config.toml
n_layer = 8
n_experts = 96
routed_scale = 1.0
init_std_router = 0.0122
tie_embeddings = false
optimizer = "muon_variant"
lr = 0.00939
batch_tokens = [65536, 131072]
seq_len = 512
train_tokens = 618200000
Below are experts of layer 3 (counted from 0) of a mixture-of-experts language model. Rows are named router (the router's row for the expert), up (a neuron's input weights, with its number) and show model dimensions 0-95. Each number is 128 + 24 x the weight over its row's rms, rounded and kept within 0 to 255. Numbers have three digits each.
After each expert's rows: a language model's description of what the expert responds to. This comes from a sample of Wikipedia text that the model never trained on.

# expert 43
router:171195151137137135126120134147135131145155146161074127095149135134115171123086153124121129108110079156145097137149133130123133106096130132113155153096147125133111112140116119113111144075107102098145126134163135121164170106135124151084139165148109123106112159102170128103093122072137119127
up8:120133131167155121143112168145133128147123158163098148119118121102140131135111186175116151135113109134174130185174122107171149159142132154163137129144143122130140144145146111175137104075106114116112137114126131103151145110131100111090162106068108150106122147147146154104102132127169126101
up9:122125152108120116105127136089111123132145121170089134082127106118115156116094103120097052126110108110093103139155134110114151097107142172082168115141112132112146147111137163143132099088134119089120101138154130120145189138148165142114153146139124151100127134114099084115110113151145129162
Middle and end pieces of place and person names, often after b/g/h: Buch-are-st, Barb-ra, Bridegr-ooms, Clairv-au-x, Marsh-all.

# expert 38
router:118128091109124138127190133134119142125111172113142111121149108170108135095141169115190148118127143145118096152111139156096131090122130139165141118141131110131142139149135165139113120091155110137093090153140166131171149112092115109085090131085107137144130160167150123116111134074108110140
up0:112100121128136108110136158134100137173123081141125105101114101137102129129163176132085108125108083110082119140133154132149119113150164113134104130134147112136154119117134110100124100141110121132133077123127127098126165143108096112083111113129122122141169143109177195099124067110107157112
up1:109147087163084089155133125124117131149140139124142120129121105131076113139140178100142145133157132167133124157175120151118145126122158162147142120112119117106085156169120102119150089138121124117193105136123099127130123054161083142105136159127142161126119152111155132114097149117141132141
Pipe characters between table cells, mostly after numbers or position codes in sports and results tables, plus list dashes and colons.

# expert 42
router:146123136125170152105124088122110110155127113149151123135128176129154113120152164141176116120109099138141148140169142077063128102108132126155126163105173134153125145181160144103082134093132102114109126108149118137134125101141087104117162116148111130142151126124123136116071146139143144086
up1:155102144122162099135116147111135108129160166099122131123111101147133149113122138124137119131153141160134172145127095105110183138120096147102145127148132143152090134175138110076150149167091169129100131159109139144124168163149107100125150125128109182125132113112124118100092136157170121071
up2:163164121113108131138096147126155097135136109110129133113096145135163166121176144130112156114132101128153095110131109140110137100112101148134155153185188130140145163150138168094156152119136121137148147138133131086156130148090129143125180159111134158135169147174125150106087138140130087129
Continuation bytes inside Chinese, Japanese and Thai characters in names and titles, plus l, le, el pieces in Latin words.

# expert 63
router:111128093123062193120149108114199160173146136138147098099153146141130165102100141145112111128102121130081150166163125087130124150103122138157126126130149149163135154130128159161119114111097168119107096128136123121143158139109119133114108155128121130163153138121132111130121125082127151154
up0:132148130117115100132148144115158134100157127094105129125094107128150187141126128156052171154116111139089154168123125136120098123137111110097148079083106145122132110154145120123110142112099157122108122084155114160180134114135119169143100126116118125108130124157167122082113143141113150107
up1:124154181115137133109117092137084124144127122102131137098161160174091117130147141132118123149132143091103058127108115112148164092129116136130170133108189123121128162138130119116131127126153112139098099141109093113140128094141122137121129126130128064087097125105142124129099109104123063109
Digits inside years, especially 9 and 8 after 19, plus War in World War, century, and month names.

# expert 58
router:134127109122094140126152121116120132126122143170068147093119111115107126120128124102141142124119099124111120147143111121122117116125106169143104091085232109124123144166099147108143096132149084097128121142098109114115140143086132132140088115159114134141148163163134114140099167099132089113
up0:139153135140131094160141163147113151106139153143104182093116129120104118129146118111135152108177113148143118130134116087118095152139149152104077133120196092123102146134088130107114159124117101110118136115112139144155114140125063146142130169121161142098109153178130130151109104126111092155
up1:133134097098119128136179110095166101108152137139133144088102168102116105138139164118195115134116150118113127101088102161148125147146122139085124141148150077141132108132126144130131140120144099127175138126112161102133111112103104137128103116180124133113162158150146109162080178136118102138
Word pieces ending in t, ct, nt, ot completing verbs and nouns, as in perf-ect, bur-nt, though-t, me-ant, often before to or by.

# expert 48
router:127127107089131201097137158164173107127115121149149152129123128101147114148139141106178137146144119142092111150134114115161125112125175129120117179078145124145102131136173146114084153134103117109098110130119135137159124128102132182085137137121104145127139188105157123126117153098127142125
up1:150150151140115155128122188091150086155146135130109146176130139113108126133143145092121118181136165150095104143152106129104165112124111145127114137162149135127102152128146134108072162151075134115136165133132119166126097143110124126145088123162105118108117142106144140085087108084117106131
up2:119159170095130151130138154095188116129116100108115156125116138088173185118095144115133137124141141162085175143112163126185141147131136131104113120139105156163106112142129126144108146137130108116080129133159146146153152153119100128132144134135168129165161171136139136148097121141151093114
Accented Latin letters and their byte pieces in Turkish, Polish, Finnish, Slavic and Thai names, like ş, ä, č, í, ö.

# expert 6
router:127163128125109134087173128141125129138111112192130123097108152150123141110145126086138116136103135154110107131151116107084148146121140118150081089141141075150074129136179129104112133108122139124057143147147131142101117110088077114146096113145083136135162127131132104140131132143157142132
up0:107155108128117149122130080133099161151141133153135151189125138162138100122169102091115179150133139153144126129092141170142132131100132143108129092145122113138133133128150146080113116117081123075163136136138107103080104098124140133129127137117080106132149138151137119107099146150137125197
up1:159125164161147135087126140157116095169099155144139122089094132148121129083114079126164093144120159156160131134145134079114175121125133091157132153144119089148121133120117144151092152081119104148139153146138162135125080118123133107075094112136135152118128140096133124151090124121140113111
Opening pieces of common words after articles or prepositions, mostly d as in draft, domestic, digital, plus pr, tr, prov.

# expert 31
router:127115103144097129099184120087118147127120139157131191144150128145156140143147189080134112114141134108117151154144109134163098145141146116117106124134127089112106118132114151098104147147112100117116116112124142136164105116147093156137118143133059120136118137128158116172093169077143140154
up1:126130100148144125147142142144130161084158129108127108110127148152115140042137129123159114146117174126101134167140126124173120108136103117094116159150133159156075159092145150076148133133116142118107115113118123100122117102126136116082091138127143126176157149071110133140117129142149134096
up2:162107130128106164151137101131121148130114142134098140122146116112096145103175157074126131122112127133111152134126135102157113138128128149096129098132171106153149148131091127140112146146143123123139148154087110120125112160136117151103089155155086167137133098110144106188092168062073132118
Symbols in LaTeX math, chemical identifiers and tables: dollar signs, equals, braces, subscripts, degree and prime marks, as in InChI=1S, $\varepsilon_1=.

# expert 12
router:152109135136138150124106100157172136149174132133140125122159140133130142119155169103112181100069135130153138121092127156128132095120140150112072157093141154128123165139110123136136098075137143111118111144136155125119138099085117159082094116190123146138120146115139126135106144127183115133
up1:137134134167184105103121098130113127112153109148145164104113135095080134054158142130110103073101113152125122109128147108130109107139156119106093122125165142156064132135136156135127141098112123123110126144144170151137122096119125098118160135125112142149118103166098154160100127153120153097
up2:183175172180147100144115111102147124103167139133164112074120147112147121117114164088119116142076130165117157104112119170078149154132131120139114155103098142105129130165163143100127152129121142128110150126103157151125153111120109147130107088150127112150125127109150095118086128140124143137
Word-final pieces such as ic, er, ian, ator, or, often in names and adjectives: ballistic, Connecticut, academic, Corridor, Studebaker.

# expert 41
router:122111144133125114116108059092138167113119120145139117142114177109160130152098170093176127138123111126140127125147120127118145117141150125165130125125165141125127158177122203115124081123123143089099160159147124110125152103120100109109145153144121139115156186140129097125099155159127142132
up0:132118102122126093127119135128130156131116121122171157139122167087182115149119182109110123088115146177139121127144097134134133125162176109125106140146162119132157160134100191145137132119136144135109133088153142120120118139133093183147151133124127127120169128155124081164121128088160099090
up1:133120141091102140129128082105095147090147128113098122148128147133171105123125134110181169133142140116092147149123159101130156089146141176150125133111158070096123135147156108117112136065142121107119113119135130116137147145117158120163156180168141119128158123156157113127120104140089100104
Middle pieces with x, ult, ass or cept after a short word start, such as anxiety, axis, Sultan, except.

# expert 1
router:143132126103116120138110141104150168109153110102136128134124123131101138137135152124150120126153125121123127116136134078094117143115121103100158122137168094134158159124140120136118131105049088126120126096135103129113180123126136100043084079131144148111150132158154110099088127110110122175
up1:176127142118121116093124123126133105090140142142124177117107123085135162131074152117160134161136112085073107126129129129143141117108112073094120170122160138084157150136140102125140104119112149113116152122142134108112090126149138072145135078131145123162117136154146135095121101170102108130
up2:162127092177135119174148146174109145132157115132153135079115121138109102079159106124091148122122149150150156136140103137137078104143163123104135141087121114117112166104124125101101102120140092107105078130116126117136124091128164144090126165132146121145129118136103090133097144082120118162
Commas, including ones fused with a bracket, period or quote, after a noun phrase or clause in prose: "manager,", "Lord Street,", "phase,".

# expert 45
router:135137127089111144127112149125140113135156132128119134116136167113170146103093102092141146112117160097072132178141123125107085125150132123158118158115116094191135146153127121083090138080145094106106122094174150172179125132131123150140116141140116142140137146120121125142095104104159158142
up1:154149117163111117123139126098159127153134126170154144132119135146139151125097116138079118177087163117098135096141117127120096126136114121131111104107157117109187112155117127111087147105141128137141168084163186151140083150126126150096122108112108166133100168146094156128101125156101148136
up2:107146106158093123132152062129111141084151164123117211141136158135181168088127135145090182100141140120104107128135119133121120145123119131133137117128101170165117127126144130122089107130131132126119096125122138134137110133134138077144107126128153144125090139190137163113119131100128155131
First or early digits of numbers in tables, volume numbers, dates, addresses and scores, often after a space or dash: Game 6, Vol. 4.

# expert 37
router:117106098113138118098116111128166137147156124183132157123163105126158149138135160108126097134125106139143151130139147104144121089118158138135119149089143106114187130163090120131116127129122148114046089127145147121146144159093121102085144106144106131115135130138166114161100153120181098102
up1:114126134117147120125128130167202150116148156151122128131092127159115162150144122094156127148126162127149100121142151128123145107114112123135125156134167104142086105106075141166098143086108109149131134174151153168077180131116128172091112098130088117100144123128141115134124123155130148116
up2:091122160138139157136110131139141162154139155160123174083175129087088142160100147116092159170158127101151132173154124127122156070117134158133145130145158137092147124135078154162094110129127113122080130110133144147148130163134122142118114137113143145167104141096138088128120138130124127113
Final pieces of taxonomic and foreign names, especially in species and family lists: -inae, -idae, -ensis, -ium, -ia, as in Phaneropterinae.

# expert 0
router:122117133155107109128107126117122159164134128159118139117137135164129153125110168116155151127059102130140125167141140134129105104145155119088143124096187121133149137149139148113119104117125146083115057120132126132116169127160070139070141115167147136130126118141164129157083114141156116134
up1:133139145138090119116105088144108145072097143142125095096148128151085135102119152101164086118125127131128109113176144137061149162141116150150166129163135127094167142127127115122134126122104089101132123167123115163139134122160113120096177131132089122100129138117095105086111139118139136088
up2:093126150160128151105063081138149117163097150136142130110107124138173136132195151133124063132122092143120106161109125096104156116170125119139143126156123120105089151148156135127114115133112146144152097132140113127158144124133098132120143145151103165150136137126133149159114097147110182162
Word-final suffix pieces that make adjectives or nouns from stems, like senator-ial, magic-al, supern-atural, culmin-ation, manag-ement.

# expert 27
router:114136125148092157071183132107104149120128160154083127105136129113154122132159124138133098159129136129148163123120123134136091111114158158150083133091153140169140165122154141108143110116100042093139132094124136104121163122121115138117116100115104131157158126168145116138093150109137133147
up1:123155150156121125148118098122099103111139115113124108180144119101132111107115147078077094111114148124111151092113107150169102164130129144103147140135136131149130140146118152134133143106166125108091126094118168145172103135124122091116089161138157114118187101151124105163109125178082113120
up2:091172151148094127092167142134136156103115141162114114106118159164124165091146104120135109153114101114128131117148102160125101130100135121153109145104130142179130137111131161129120148097166136154077118096115066126122111091166109145156139111121097124171156163159139147111139128116145161116
Base-form verbs or their first pieces after to, would, can, could, not: see, make, take, re-ach, dec-ide, join.

# expert 34
router:121123087144099109104119130105131120134125154179088181099162136147151155147117185100189093127080094121133111150165118131132126102131133146149093111124135144111160113140128114126105104136123124111098137113133155157157130159158071092134160094129123127112136138121148116173109140111161123143
up1:140111129130084097113114129119171108108159122099106174142159153182125153149115146092136090099130102163092113132174140128153129093102091169136102131133101165102110122123125122142119162105109116145128136101137162129166142159126124090103110097102124155120130088144118144178121120096130159139
up2:156121151150115138146138133122153130178141184115128152131108174109153135167119116133165098083123088118108155136117152155117125122104145152106135121108112142126146132130147134165119102149116145095169139099145162095165112146147082124158127096130103133113137127095078114170088142132153182142
Science, nature and engineering nouns and word pieces such as water, engine, data, trop-ical, fact-or, fl-ows, in species and technical descriptions.

# expert 53
router:173108118114131148076118115146109140142124120165133122118134127129155134122102130134147180120142126125138190137088096113096146099110127145120110108152118117147102112137149118116110134117128147144111105155156154107174124119111129107104123082158115126155137186121207104127076168125148159107
up1:129137149136153090145124121147135114104116173179124135107152134135131103137096148138139166156137120126147102122098138138142156121111142159143119147144095119159115160117140130137121156120117123132156128132214162111147140117146086144122145098130083179113152138118166063129091072139138133117
up2:175131113113170127132184125138162104147136133144143132101123119083114145090118124092098138121107115130120145124115103133146121137141194163103137092070106120100136092134132124135104094128135185105129163111122163123148118096104132164136123119181155102127132132137094120161128120138107097094
Single vowel pieces i, o, u, often ending Italian, Spanish or Asian names and foreign words, such as Gusto, Galois, Lei.

# expert 13
router:142129122116121109099128144106099166137133107146138135112134146140186084130123123131133130150121146153091138133150145129129164146144153132149108123120165118122137136147135203162152069119106096105105153157143137173084150126136148141120132096156115158154158159157153075177116162134124118147
up0:101122133123110080154166140147165149118101149098153109090177114076137153131120159095108114137132136145110115109143157104143150118107174095095094120140124126117126179134103171157133092116137117138104155121141091129144172128156130157120109135157130126116140182099147123138127181122124101142
up1:121126153096053138098142120098132164114113093138144120088153140164145140074116114101153096150132119162113110133111187123124113121137133128108138157130157135107141150146154144138140143135131101093097136109169124115147114130176139135095123156168126086116165137142148079138166117131145099115
The noun, adjective or number right after "a" or "an" and other determiners, often followed by "of": a time, a member, a three-minute solo.

# expert 44
router:192138137122088116096131138137154174118110115145110144126148128130167126128121131140134088114157095142125150137127108150154165148084143132138153116139132118133105157129166122127151120124115130117124125161145170119185147096147117152113119148125118131211122170164179113109110128104153098165
up1:143090118128126109095147129126141155141123098132124144173164124149170137149133094090116160114152130139166116140125137130161154134134075129118177090107124143142120157153120118098124151113086125102113119163148125121126189125177102163101148183124117123155127151124173121136127115111173117162
up2:158146168109079143123116178114137131115174164156124147108130160124117142117171130158107141112141135138110139123153103116143157127128145106133099136128118121105134148159092083167132133123088144112151149182147128126142149129129098155129160161143140153157131139142195114127121134124167057126
Vowel-bearing pieces right after an opening consonant or capital, such as e in B-efore, ere in mere, ime in Prime.

# expert 25
router:145141152084123132133186096111112139165093150127113160091154111131151106110099160110158179102142129104097130168110126142092126149138141137115127147121137133128125111153102152093117160128099086104130111159137115143159140148084122128092118138110113106128140167172127128188134170129164145108
up1:071144146134121151097138127118108110146117158123119125126139122118073147152149107133138129151156134174122183135132158153106091122121110159107158170130146132097119090165115137133104132089095125089107112125096125103135128155141110166143118160130114146136140120107110097201117173109143160098
up2:124115112119132112136126114159131148153087140117101104091161171174132056095139125130131152155132112148121111122129089099143172112144118126153095140167145137108115135143129171118110133145087125089118113133124060132107128140102151121147125133136168096149112137147134145122074178116118141096
Colons in "Field: value" infobox lists, plus dashes, slashes, plus signs and middle dots in lists and tables: Kingdom:, Position:, 1887 –.